config.yaml
num_hidden_layers: 11
hidden_size: 384
balance_loss: 0.00209
norm: "rmsnorm"
tie_word_embeddings: false
max_grad_norm: 2.0
max_seq_len: 1024
Below are experts of layer 8 (counted from 0) of a mixture-of-experts language model. Rows are named router (the router's row for the expert), up (a neuron's input weights, with its number) and show model dimensions 256-383. Each number is 128 + 24 x the weight over its row's rms, rounded and kept within 0 to 255.
Before each expert's rows: a language model's description of what the expert responds to. This comes from a sample of Wikipedia text that the model never trained on.

# expert 6
Table and heading labels. Pipes, colons and header words in section titles, infoboxes and statistics tables, such as Year:, | Team |, National, Composition.
router [160 122  86 148 123 167 119 143 174 128  82 149 114 118 139 153  85 105 141 158 107 108 110 117  98 133  99 146 153 124 133 147 113 177 143 104 121  80 141  83 131 127 146 149 131  86 138 143 121 143  86 116 120 105 130 130 147 120 126 137 141 136 111 121 151 127  67  90 154 122 111 102 123 152 138  85 102 116 105 158 125 160 163 112 140 137 137 154 128 108 141 138 147 137 162 158  91 121  94  87  85 100 104 163 131 143 118 154 122 136 105 129 101 134 129 153  85 126 107 145 122 140  89  95 119 124 137 122]
up2 [101 164 141 112  95 135 125 152  95 117  92 133 153 139  48 111 148 148 138 163 122 158 131 121 165  89 129 143 141 112 109 132 118  98  97 147  99 141 117 121 153 110 149 140 113 128 145  63 141 121 149 156 169 138 105 124 139 122 155  92 129 131 134 114 107 143 123 147 166 124 131 138 145 128 158 151 135 125 140 130 185 152 170 161  99 102 132 136 156 133 107 141 122 130 119 135 110 151 108 120 138 152 114 143 118 116 125 100 121 112 102 124 113 123 134 126 136 120 102 112  96 125  93 114  82 107  98  82]
up3 [117  78 129 159 157  76 110 120 134 138 179 122 139 150 103 150 134 146 136 133 125 152 111 105 141 126 134 126 104 122 113 125 127 122 131 116 155 160 135 117 121 109 108 133 124 133 131 112 147 147 109 135 166 118 123 111  97 138 125 140 119 111  93 111 122 118 132 145 148 111 141 158 143  92 208 128 203 117  80 174 124 134 136 147 114 139 120 109 130 116 108 123 133 124 116 132 189 112 115 134  99 144 122 152 136 154 125 129 120 147 114 117 108 150 167 119  78 104 136 134 113 149 119 136 115 118 156 132]

# expert 3
Mid-word and descriptive pieces. Word-internal pieces and descriptive nouns or adjectives in science, anatomy and taxonomy text, such as mon|ocyte, endot|hel|ial, water, acid, tiny.
router [139  87 123 160 112 129 116 162 145 125  92 126 114  98 116 134 169  74 138 152 138 104 108  65 103 142 134 128 164 128 113 146 121 147 131 100 178 134 126 124 105 138 130 212 115 131 166 135 157  93  81 173 135  75 150 167 184 111 138 136 128 145 111 110 146 147  92 123 109 144 153  96 124 129 113 100 116 106  74 153 113 142 152 101 124 158 134 131  71  70 119 191 104 128 147 130 130 134 137 149 128  62 112 146 152 134 139 134 173 141 138 106 127 109  90 116 100 169 112 152 119 140 154  95 168 154 104 138]
up2 [ 98 135  85  94 140  91 164 160  98 161 103 151 161 130 139 149 100 167  98 147 149 154 160 129 130 115 118 117 120 139 107  96 129 113 120 111 121  69 125 160 168 168 140 108 142 145 205 127 116 186 138 171 154 143 133 148 119 121 148 157 163 119 122  98 151 140 126 141 166 132 138 107 132 101  95 181 133 144 120 127 144 101 121 135 102 128 152 118 140 123  97 147 129 133 126  96 138 151 118 151 132 159 119 101 136 115 119 113 155 156 115 140 160 121 156  78 127 155 166 157 134 129 143 121 146 110 157 149]
up3 [113 117 127 110 122 128 154 127  87 125 141 116 107 114 120 148 135  63 139 131 159 160 121 140 133 132 112 102 125 138 153 131 160 147 145 120 136 159 140 139 136 137 148 120 116 135 102 109 172 121 180 131 160  90 141 127  87 130 117 125 157 149 141 152 141 141 153 132  92 118 109 104 127  94 172 129 184 132 127  72 110 124 134 112 141 124  92 142 112 153 105 138 115 141 129 146 128 138 157 114 110 104 150 131 178 109 101 137 136 143 101 122 101 123 128 123 121 120 139 127 159  76  95  95  99 151 121 152]

# expert 13
Place name words. Words of geographic and institutional names, usually after "in", "of" or a direction word, such as South Yorkshire, San Francisco, United States.
router [ 90 133 115 117 111 121 122 144 135 117 125 101 101 117 124 160 107  65  76 137 137 152 145 146 130 165 108 150 138 138 112 151 129 125 145 106 156  95 130 150 138 133 141 145 115 139 121 102 108 134 108 148 123 130 113 131 119 146 165 129 115 163  80 116 141 154 121  94  85 162 125 122 109 101 155  76 107 140 132 169 109 120 112  77 157 150 177 145  91 108 117 147 135 141 116 102 118 167 161 115 134  84  97 119 124  94 106 145 109 105 103 105 120 127 101 117  80 101 117 183 144 175 122 118 139 167  98  87]
up6 [145 132 166 109 126 169 130 165 150 127 161 162 172 129 105 143 144  93 115 113 103 152 144 131 151  92 159 132 108 119 139 108 143 118 148 117 129 154 142 101 151 156 146 108 142 162 150 137 133 148 111 130 124 163 164 106 152 114 138 177 148 120 102 108 131  75 104 104  91 146 128 140 131  86 139  83 122 132 144 130 118 137 163 148 188 120 117 142  90 138  88 133 131  86 129 104 129 102  88  99 169 131 106 105  85 130 149 133 127  73 100 143 150 159 118 126 112 123 117 111 137 124 112 128  71 134 148  83]
up7 [114 133 153 151 128 182 117 137 100 112 108 153  86 138 136 152 115 178 108 135 133 121 127 148  86 157 119  99  77  88 120 153  98 167 151 113 121 150 159 127 137 114 124 130 147 113 137  90 112 116 118  93 115  81 146 139 185 153 123 154 139 155 122 141 130 125 100 112  95 157 101 163  88 146 157 101 143  96 141 128 108 145 146 111 143 162  93 135 102 160 113  99 137  97 136 133  96 109 106 154 144 120 123 123 127 141 142 137 164  92 123 132 100 113 138 141 121 140 168 144 123 159 137 128 102 120 156  78]

# expert 7
Foreign surname pieces. Word pieces inside personal names, mostly non-English surnames in cast lists, sports tables and bios, such as -ović, -mann, Binoche, Ambedkar.
router [110 119 105  92 119 145 166 133 117 178 161 129 142 163  91 150  98  84 108 147 107 140 148  95 135 129  81 133 146 172 119 127  91 100 116 117 192 113 116 115 136 118 167 151 103 137 153 123 157 128  77 157 168 119 167 158 158 146 178 153 119 164 126 143 190 159  86 105 108 117 154 118 113 105  99  90 110 121  86 147 146 153 114 111 136 124 168 140  89 107 142 117 133 145 162 135  94 102  98  99 127  81 100  95  96 117 128 116 144 122 110 109 133 139 116 138 105 145 109 138  98 150  88  91 125 123 114 123]
up0 [169 136  73 164 140 114 164 135  77 113 125 124 109 160  76 141  98 158 132 113 149 139 125 111 172 102 155 130 128 138 148 167  99 138 136  88  96 107 127 118 105 136 175 143 117 114  99 120 117  74 123 103 131 121 135 137 144 190 113 122 134  91 128 130 136 122  92 113 104  85 100  59 109 128 100 119 125 130 104 145 142 106 139 119 142 139 155 136 128 139 186 132 122 119 133 105  67 158 133 158  70 108 130 135 111  81 170 133 116 133 116 139 110 130  97 133 120 171 135 138 134 149 146 106 118 111 160 123]
up1 [117  93 123 174  93 129 100 119 130 151 140 132 125 151 181 100 128 130 106 147 150  89 163 144  81 151 176 135  97 117 111 100 117 100 135 120 179 129 131 148  69 102 101 132 105 118 112 125  91 135 134 101 133 139 122 132 163 138 135 143 136 117 134 127 136 177 171 126 119 139 150 153 174 128 193 130 146  68 120 187 125 123 111 142 116 113 142  89 131 148 146 125 149 104 111 135 110 102 139 145 151 100 115 107 125 105 102 141 154 138 143 108 132 129 123  99  92 121 128 158 154  98 118  92 126 128 151 141]

# expert 12
Agent and modifier words. Prepositions like by, of, with before names, plus adjectives and nouns modifying a following noun, such as chaired by, second, first, online.
router [123 107  86 130 153 131  86 141 149 159 159 105 125 114 126 133 149 117 116 141 159 101 170 141 169 150  97 126 144 143 126 154 127 184 135  91 138 114 128 138  87 108 143 179  87  90 135  81 150 114  99 141 105 111  75 131 153 114 129 143 148 130 106 122 154 143 101 110 125 132 115 138  93 107 132 113 118  84  63 150 119 123 127 132 150 121 149 142 129 102 138 113 103 114 122 126 152 137 104  93 111  73 143 126 131 112 136 156 165 118  79 107 119 137 112 116 143 140 124 143 100 139  81 144 116 133 115 127]
up2 [132 127 167 175 105 136 127 139 108 109 183 133 138 170 161 114 140 147 124 136 135 145 145 164 134 136 104 185 141 129 133 157 127 127 126 111 121  77 158  95  80 144 154 150 155 109 142 124 161 175 123 113 147 135 141  80 116 125 144 104 122 158 103 120 102 113 166 116  95 122 134 128 103 141 146 153 154 100 120 119 120 140  59 143 114  95 151  94 127  90 129 131 180 141 144 123 134 107  98 107 130 122 131 151 123  66 149 147 219 135 131 143 120 111 147  90 118 124  73 132 127 102 164 172 127 161 118 151]
up3 [129 139 109 140 117 130 141 136 124  99 175 173 120 136 150 106 151 156 156 128 133  96 150 137 137 112  62 128 106 141 115 159 121 133 144 154  92 170 105 121 160 142 106  71 187 133  91 123 122 180 122 164 157 159 110 142 139 111 146  77 155  86 113 128 138 143 143  77 144 172 161 140 127 104 102 141 185 135 109 122 138 139 102 117 142 135 148 137 124 132  98 125 104 150 166 133 158 125 144 101 128 107 112 161 118 108  86  96 114 118 134  86 142  77 133  82 136  73 135  63 154 119 144 111 143 109 101 119]

# expert 15
Numbers in tables and coordinates. Digits, decimal points, spaces, en dashes and degree symbols in stats tables, scores, measurements, years and coordinates, such as 42.3, 6–3, °N.
router [161 135 135 170 122 166 114 118 143 131 148 133  88 125 134 141 141  96 108 131 149 154 135 120 145 190 126 108 118 156  85 131 116 171 129 118 165 121 170 105 113 151 161 189 113 147 168  94 103 106 153 139 117 120  73 110 171  97 126 136 123 143 106 142 143 118 107  98 149 121 117 174 121 108 141 118 102 108 133 168  91 148 141 142 169 126 146 182 145 144 107 162  93 164 101 106 123 139 111 112 117  97 148  76 108 135 164 135 161 116 138 112 103 131 110 118 122 136 141 124 124 144 121 112 118 133 123  92]
up8 [134  97 121 110 148 152 136 167 130 137 139 129 112  63 152 133 140  70 122 125 132 118 109  89 106  74 162 150 105 104  91 134 128 115  84 117 179 102 116 116 105 124 150  91 133 153 149 119 159 143  98 171 150 114  89 101 119 155 124 105 136 109  81 145 156 105 113 165 106 129 105 125  99 127 148 127 142 121 112 122 157 147 134 158 131 120 136 145 125 109 137 145 139 169 134  95 207 101 110  76 164 179 137 106 124 162 126 146 147 121 107 120 163 103 165 194 120  70 130 143 158 132 102 143 120 127 123 168]
up9 [121 144 123 117 128 115 122 157 113 141 174 139 182 148 133 112 127 145 137  99 110 134 138 136 165 132 106 137  98 166 158 113 139 121 131 167  50 133 126 108 109  98 155 144 144  91 112 127 157 145 112 151 110 132 117  87 139 116 120  82 129 138 111 132 119 114 139 127 105  92 114 155 137 169 141 101 108 104 133 139 108 114  72 150 114 147 109 134 143 168 161 145 124 139 123  62  83 133 157 130 110 132 148  93 134 116 139 101 135 100 109 132 123 115 111 141 141 134 121 138 156 102 142 128 113 115 120 154]

# expert 2
Function words, clause glue. Pronouns, auxiliaries, conjunctions and negation in running prose, especially after commas or periods, such as to, was, which, not, she.
router [125 137 120 108 110 140 132 176 144 111 129 149  79 119 127 118 123 119 101 176 123 152 106 128 117 144 105 101 159 158 151 150 124 101 134 117 141 124 168  84 122 134 131 163  97 136 100 170 128 129 114 125 117 126  92 130  98  93 136 148 155 195 143 151 161 137 107  94 124 133 149 146 125 153 117  82 122  96 116 136 123 115 128 135 156  97 162 178 124 119 118 119 125 182 114 156 127 150 110 132 119  75 121 117 124 131 130  95 121 111  96 104 140 145  97 121 120 124 135 168 120 109 124 122 144 110 141 121]
up8 [102 130 130 142 120 121 109 107 123  98 102  76 182 192  82 162  96 107 149 112  98 167 152 136 130 107 123 122 108 167 113 136 130 128 144 120 145 132  97 132 165 168 114 108 137 130 109 112  93 109  65 150 135 106 120 147 103 100 107 133 109 147 126  76 132 160  77 136 117 132 158 139 178  75 148 142  87 152 142 141 137  84 180 123 119  90 119 121 161 127 108 145 119 134 109  80  90 135 160 127 105  73 120 108 113 109 110 147 136 113 132 150 112 121 163 104 134  69  87 102 136 124 104 115 164 133 133 123]
up9 [205 140 116 136 188 163 115 148 125 122 100 106 130 133 147 125 120  98 160 103 103 176 101 129 133  93 107 140 126 167 150 128  89 104 127  81 107  86 126  89 112 130 142 126 158 128 172 107 139 140 117 125 138 161 139 164 164 124 128  74 133 102  99  60 105 119 130 136 123 122 112 127 150 136 135 137  61 100 148 121 134 111 158 144 149 150  55 121 148 120 136 121  90 134 135 141 157 143 115 120  96 142 158 160 153 131 126 115 116 109 117 157 155 100 118 117 127 134 102 121 156 151 119 126 128 141 133 140]

# expert 10
Digits and numbers. Numeric tokens in dates, scores, counts and table cells, such as 25 entries, 196(1), 0.(7), 22 goals.
router [122 143 144 104  88 176  94 155 131 191 111 126 129 124 121 108 152  98  94 159 117 131 123 135 149 110  95 119 150 132 138 121 126 150 135 157 153 141 143  74 116 100 133 162  97  97 127 141 156 117 119 102 140 130 135 135 116 147 151 154 169 159 103 148 145 175  89 111 141  80 109 107 111  91  94 116 127 116 109 136 119 140 134 126 134 104 139 132  87 109 152 101 109 186 150 136 102 123 120  94 136 127  88 125 118 157  82  99 112 138 122 103 128 126 111 113 121  75 124 109  95 118 137 139 129 143 115 117]
up8 [147 116 152 149 123 135 132 163 133 130 119 160 139  91 123 137 119 174 132 114 127 145  73 110 121 119 163 105 168 156 156 156 153 105 175 171 140 123 135 174 124 154  94 145  91 107 146 107 148 138 174  72 175 153 137 138 180 114 100 139 174 140 117 116 133 162 122 117 111 181 147 128 106 136 125 183 163 106 144 141  89 129 157 145 116 137 100 104 158 141 155 102 147 143 129  70 134 102 149 118 153 121 136 142 173 127 129 125 160 157 115  81 128 136 141 124  87 156  85 100 130 150 155 142 129 149 167  95]
up9 [ 91 118 107 166  85 175 131 136  95 132 141 114 153 116 149 154 130 145 137 154 144 196 163 126 150 136 134 123 143 149 160 116 116 126 163 114 188 123 136 140 117 108 103 127 132  89 149 137 122 118 149 151 137 166 119 130 126 133 120 106 117 148 133 130 116 142 161 109 184 147  87  98  98 100 108 127 133 165  94 137  94 155 141 150 123 122 149 123 162 135 114  96 120 148 146  74 129 134 112 118 149 128 137 143 112  86 111 108 129 135 116 157 126 113 132 154 106 131 114 111 148 154 147 130 116 141 149 151]

# expert 14
Mid-word fragments. Short letter chunks inside longer words split into pieces, often after a capital start, such as c(re)ative, unsc(at)hed, Dec(or)ated.
router [130 119 104 117 128 128  92 155 154 129  72 144  89 100  92 135 110 110  99 126 168  94 102 139 117 140 108 139 144 118 126 164 125 161 118 134 152 119 169 134 138 114 155 153  93 105 127 114 128 120  82 128 100  86 111 125 164 146 109 139 160 142  91 168 189  96  77  95 102 132 134 156 154 100 140 127 141  68 127 159 113 113 175  99 156 124 144 139 138 126 130 113 124 143 139 122  86 130  93 100 132  94 135 114  90 118 129 143 150 151 118 114 137 117  82 122 131 119 105 174  96 123 111 113 131 117 112 105]
up0 [ 88 160 147 127 154 106 148 149 125 144 150 143  90 119 127 119 129 104 110 107 139  76 102 122 139 125 138 135 117 148 139 118 104 157 134 130 119 135 154 146 131 138 125 104 115 115 164  80 132 149 124 166 150  97 129 106 184 113 119 154 158 151 112 140 118 157 119 141 149 149 108 172 148 158 152 139 133 156 137 121  65 108 154 109 142 101  86 102 195 111 131 116 163 128 125 178 131 164 122 146 112 121  92 108 152 155 120 164 132 143 114 111 103 121 146 183 156 155 127 120 162 134 149 155 147 118 155 109]
up1 [ 93 128  90 132 133 150 162 122 136 150 145  95 143  97 145 142 133 127 121 149  90 152  85 169 103 159 142 143 115 152 118 188 152 101 143 176 117 147 139  85 154 106 109 113 154 146 132  92 132 108 125 168 139 109 118 139 131 133 133  91 168 137 123 121 140 135 129 155 154 119 138 154  67 116 160 184 133 151 117 113 136 103 116  95 130 143 104 132 154 184 138 143 157 148 117 180 117 122 132 144 114 133 150 159 126 159 113 149 140 123 139 159 150 124 133 150 110  90  99 130 137 135 112 153 132 102 147 113]

# expert 4
Common nouns after determiners. Ordinary common nouns heading a noun phrase after the, a or his, such as number, year, role, movement, students.
router [120 134 134 108 144 106  84 151 138 150  94 157  73 127 129 106 147 103 109 133 115 159  96 136 149 162 107 144 154 171 148 165 100 107 141  99 146 114 180 106 123 129 112 165  87 124 105 137 150 124 104 108 108 107 103 161 152 120 129 181 119 148 118 169 168 109 141 142 148 117 131 122 127 135 107  99 123  97 124 136  98  98 100 111 123 110 151 124 104  92 167  95 119 166 114 125 144 163 121 100 127 116  83  88 149 147 115  83 127  91 101 121 120 133 110 107 126  86 138 137 112 132  98 121 123 121 150 107]
up6 [123 107  96 129 108 136 143  73 164 111 180 124 155 162 144 168 130 102 183 151 138 140 140  99 146 146  96 120  82 114 161 193 125 129 107 136 143 158 173 164 135 115 118  89 134 175 115 145  64 140 123  88 146  86 151 123  81 151 143 126 145 164 110 108 151 180 169 105 112 192 134 133  82 155 144 110 118 120 130 121 147 129  97 110 123 130 145 113 137 106 102 133  98 119 136 123 115 105 120 166 105 162  84 131 126 105 115 134  89 133 105 134 123 120 133 131 163 141  81  99 123 104 124 139 155 133 105 121]
up7 [136  58 101 149 107 103 165 161 128 125 120  93 135  90 140  82 171 107 118 162 102 107 161 156 112 166 132 117 133 112  89 106 143 118 143 105 147 125 108 139 115 149 121 128  86 105 150 101 171 188 117 143 114 142 130 147 153 119 104 113 123 106 122 150 135 137 129 126 162 168 137 155 108 113 188 100 109  89  82 142 135 159 119 117 160 136 109 155 132  63  68 113 118 113 130 115 125  97 123  95 101 138 144  84  89 140 119 119 113  92  85 175 104 128 140 138 144 140 158 136 115 144 122 136 129 163 120 141]

# expert 0
Word-initial capital pieces. First capital letter or opening piece of proper names, initials and acronyms in lists, tables and parentheses, such as D(undee), M(AC), Sh(igeru).
router [131 157 117 105 128 184 117 131 117 140 161 130 107  87 142 158 127 144 112 131 129 104 149 151 158 149 109 127 123 137 127 162  82 119 155 110 144  79 172  66  83 144 116 180  94 102 140 121 155 152 100 110 149 102 137 127 159 128 118 114 150 162 117 138  95 189 124 106 108 106 126 125 126 115 112  91 101 124 102 163 119 155 137  86 167  98 114 133 116  99 118 143  92 172 118 134 136 125 130 117 125 100 105 111 146 100 102 161 150 148 161 122 133 145  91 113 108 119  72 152 110 115 118 132 128 119 109 106]
up0 [135 148 138 114 125 143 111 139 115 136 124 131  97 175 182 129 119 113 149 112 137  88  96 117  88 117 120 130 121 171 122 132 103 129 157 155 166 143 108 137 148 122 103 114 135 128 137  92 166 128 139 142 152 114 124  72 137 130  81 124 150 129 131 109 143 128  99 144 140 144  95 148 106 168 152 130 137 139 112 133  84 128 149 118 160 141 127 135 165  77 164 128 123 170 121  51 138 156 169 170 140 128  99 114 109  85 101  87 129 125 143  95 125  89 107 158 161 121 149 116 162 116 132 124 153 121 141 127]
up1 [145 131 118 146 141  98 144 160 125 131 165 139 144  89 150 114 112 102 121 141 138 128 127 145 127 150 110 112 116 112 133 131  83 111  85 136 152 134 134 173 151  88 151 171 139 153 158 196 147 150 138 119 148 128 126  74 130 189 101 126 121 137 119 132 127 145 157 150 112  98 136 103 117 108 149 153 121 167 145 127 131 139 137 134 113 125 122 128 136 128  97 128 160 153 133 137 143 115 103 110 132  97 133 133  90 126 147 131 142 139 122  65 146 150 124 112 119 109 111 163  96 173 130 110 118  95  94 141]

# expert 1
Articles and list markers. The word "the" or "The", plus line-start dashes in bulleted lists and pipes in tables, such as "- Country", "in the early".
router [118 148 107 115 105 174 100 153 123 129 141 128 109 124 103 192 122 113 115 139 136 122 103 115 148 159  87 123 112 154 119 141 109 174 121 152 112  62 138 126 110 128 146 148  88  88 181 154 126  98 124 144 160 132 106 142 152  75 144 144 152 181 125 104 144 132 114  98 122 115 144 131 127 105 144 112 107 124 109 160 130 125 121 154 145 126 154 173 132 146 143 106 102 131  95 137 152 176 124 110 137  89 106 105 148 120  93  99 142 126  49 102 141 143 130 149 155 100 153 120 132 129  91 127 126 162 129 125]
up8 [132 134 116 130 120 159 149 136 126  88 150 119 170 162 122 107 126 155 143 127 134 109 139 121 148 159 143 120  97 143 164 158  95 109 126 122 135 131 147 107 105 139 122  98 135 123 110 127 116 123  79 126 148 148 129  86 112 121 143 145 147 129 130 112 114 132 100 117 178 163 151 139 116 117 145 143 139 154 119 134 120 168 120 107 166 131 133  96 103 107 117 164 158 136 122  93 145 138  91 149 133 130 121 129 187  93 128 113 124 125 129 134 138 109 174 167 140  97 123 103 108 122 129 166 178 128 140 117]
up9 [115 157 146 129 115 133 117 141 177 108 170 150 143  58 104 131 137 156 122  99 168  92 142 122 120 136 124 107 132 146 141 122 128 128 150 101 112 140 128 110 142  73  82 116 149 137 119 120 121 149 132  68  91 174 106 112 155 122 143 144 132 192 135  82 158 137  94 123 139 124 149 145 147 166 122 154 142 167 113 139  94 133 145  83 125 164 157 141 124 159 124  90 151 128  96 149 138  93 100  90  66 161 130 145 164 129 130 119 132 131 136 121 129 157 161 135 141 129 108 117 109 141 112 120  97 132 163 153]

# expert 9
Main verbs after subjects. Past-tense verbs and participles right after a subject or auxiliary in narrative prose, such as won, made, opened, persuaded, received.
router [ 71 127 132 133 111 146 132 169 103 148 160 166 117 132 146 106 109  65 114 137 127 115 121 117 175 124  91 155 117 149 145 113 111 117 178 144 168  93 153 106 109 112  83 159 116 124 143 134 146 152  94 125  99 108 165 116  94 104 110 165 126 142 116 136 165 112 109 133 109 134 131 147 147 145  97  97 137 108 101 139 159 151 131 105 170 115 131 200  94  99 157 101 154 143 116 125 102 160 104 102 135 104  86 115 125 113 140 105 156 111  99  92  84 143 127 108 120 108 137 190 115 155 132  84 157 106 133 103]
up6 [140 130 111 103 132 130 135  98 177 106 153 200 137 135 117  87 114 136  92  80 149 117 153 132 110 145 134 112 139 166 134 132 123 147 141  78 136 121 130 129 118 108 142 124 142 156 118 136 113 135 105 151 191 132 167 138 129 115 119 141 137 135 106 134 199 125 148 146 142 117 130 114 108 165 151  98 139 116 144 160  97 170 157 156 164 130 146 142 156 127 139 103 112 126 115 136 117 114  49 108 135 113 106 111 133 132 110 132 142 121 138 148 152 103 117 129 111 135 159 123 102 162  85 133  88 140 160 125]
up7 [131 129 151 123 150  89 102 128 120 173  99  91 166 166 105 164 134 141 145 133 100  89 120 101  87 163  98 108  93 107 160 118 128 135  93 113  87 125 105 146 137 121 115 147  90 151 108 108 177 118 168 158 171 157 142 114 114 117 125  94  89 132  82 150 101  68 110 133 121 144 103 136 129 136 138 141 136  96 169 126 121 134 110 125 126 113 129  56 120  98 119 111 135 167 150 100 126 139 156 144 150 153 132 122  77 109 115 109  98 105 129 154 136 112  78 145 157 136 149 133 143  99 148 152 131 119  96 106]

# expert 5
Commas and closing punctuation. Commas after clauses, places or numbers, plus closing parentheses, quotes and table pipes, such as "Alberta, Canada", "100,000", "),".
router [118 141 118 152 101 173 135 117 122 122 133 120  90 148 133 160 138 121  95 133 153 119 114 133 147 136  94 117 110 124 110 102 113 122 139 111 114 116 124  90 129 129 143 164 112 102 125 117  98  99 108 121 131 118 112 124 144  93 128 143 131 122  99 138 149 160 112 133 138 141 158 176  91 103 132 134 114  99 121 121 112 151 162 116 154 120 175 173 152 141  93 100 157 139 129  93 139 142 112 113 141  78 151 102 171 126 160 111 136 122 120 119 133 152 143  99  99  90 122 169 138 122  90 118 135 149 117  97]
up2 [106 161 132 145 131  80 127 144 120 111 149 122 141  99 116 103 163 121 124 171 133 114 119 167  92 120 155 164 170 165 151 129 145 104 165 175 134 159 177 118 175 158 110 130 129 134 112 172 173 138 128 135 108 126 131 117 149 136 135 133 119 157 116 144 142 138 128 125  94 120 151 138 141 130  91 114 152 106 109  99 115 141 120 117 148 142 157 115 136 115 137 142 119  88 122 149 112 112 180 128 101 154 150 144 125 138 168 147 153 138 103 173 160 117 109 167 151  85 146 161 151 130  95  89 164 112 112 117]
up3 [131 104 123 138 138 114 112 109 112 150 155  70 129 131 132 138  99 153 131 167 139 142 139  95 138 129 158 154 133 129 114 114 109 110 132 155 146 142 152 133 138 137 106 139 135 135  99 115  67 151 127 121 180 132 135 139 201 123 104  67 116 163 143 115 183 120 139  80 117 102 151 133 132 118 139 144 188  84 161 116 137 100 139  89 151  81  95 136 107 177 137 111 136 101 151 114 109 119 139 146 143  97 142 165 113 169 147 125 125 116 111 124 105  96 125 131 111 167 102 139 123 170 101 122 110 112 115 128]

# expert 8
Song and work titles. Words inside quoted song, film and book titles and personal first names, such as You, Love, Wanna, Mike, Joe.
router [153 126 123 103 116 141 107 128 140 172 120 109  94 156 176 142 123  98 122 125 164 158 111 179 111 148 100 138 147 139 101 103 111 126 110 112 129 132 164 131  90 133 138 178 116 105 161 119 145 128  74 144 132 104  99 148 125 105 126  99 162 170 103 141 190 149 151  72  98  91 171 151 113 108 164  76 110  87  76 114 101 121 142  88 167 108 132 130 139  87 133 108 106 136 124 109  81 123 108 111  92  85 129 121 109  99 138 138 160 126 103  89 141 134 115 111 149 138  94 150 101 124 110 142 109 108 107 104]
up0 [127 135 168  91 133 108 132  72  74  90 118 162 115 123  98 116 160 121 150 119 143 108 145 108 126 107 134 103 143 136 138 104 143 113 129 146 120 148 182 107 128 120 121 161 136 135 139 133 174 102  90 105 151 123  78 163 125  89 122 101 123 118  98 133 132 117 150 146 166 172 104  97 147 129 112  58 129 141 106 142 107 128 123 118 122 149 127 115 122 131 136  93 107 131 118 108 172 128 143 133 160 122 118 136 117 115 133 114 147 168  91 127 130 134 113 137 126 160 136 161 138 118 142 142  98 120 110 144]
up1 [ 92 146 151 127 140  85 146 130 122 134 134 109 138 113 105 159 112 163 143 132 131 135 144 114 162 126 126 190 120 149 153 157 138 130 143 142 152 130 161 134 121 144 111 129 126 150 107 132 131 101  74 120 126 121 129 156  94 141 131  94 104 165 128 114 174 129  87 118 132 168 154 127 111 155 139  99 140 137 140 150 127 125 130 162 124 128 133 167 111 111 148 110 108 118 167 126 103  86 137 136 116 136 132  93 181 122  87 146 155 119 146 126 110 148 182 119 116 153 104 108 109 115 140 126 154 126 149 135]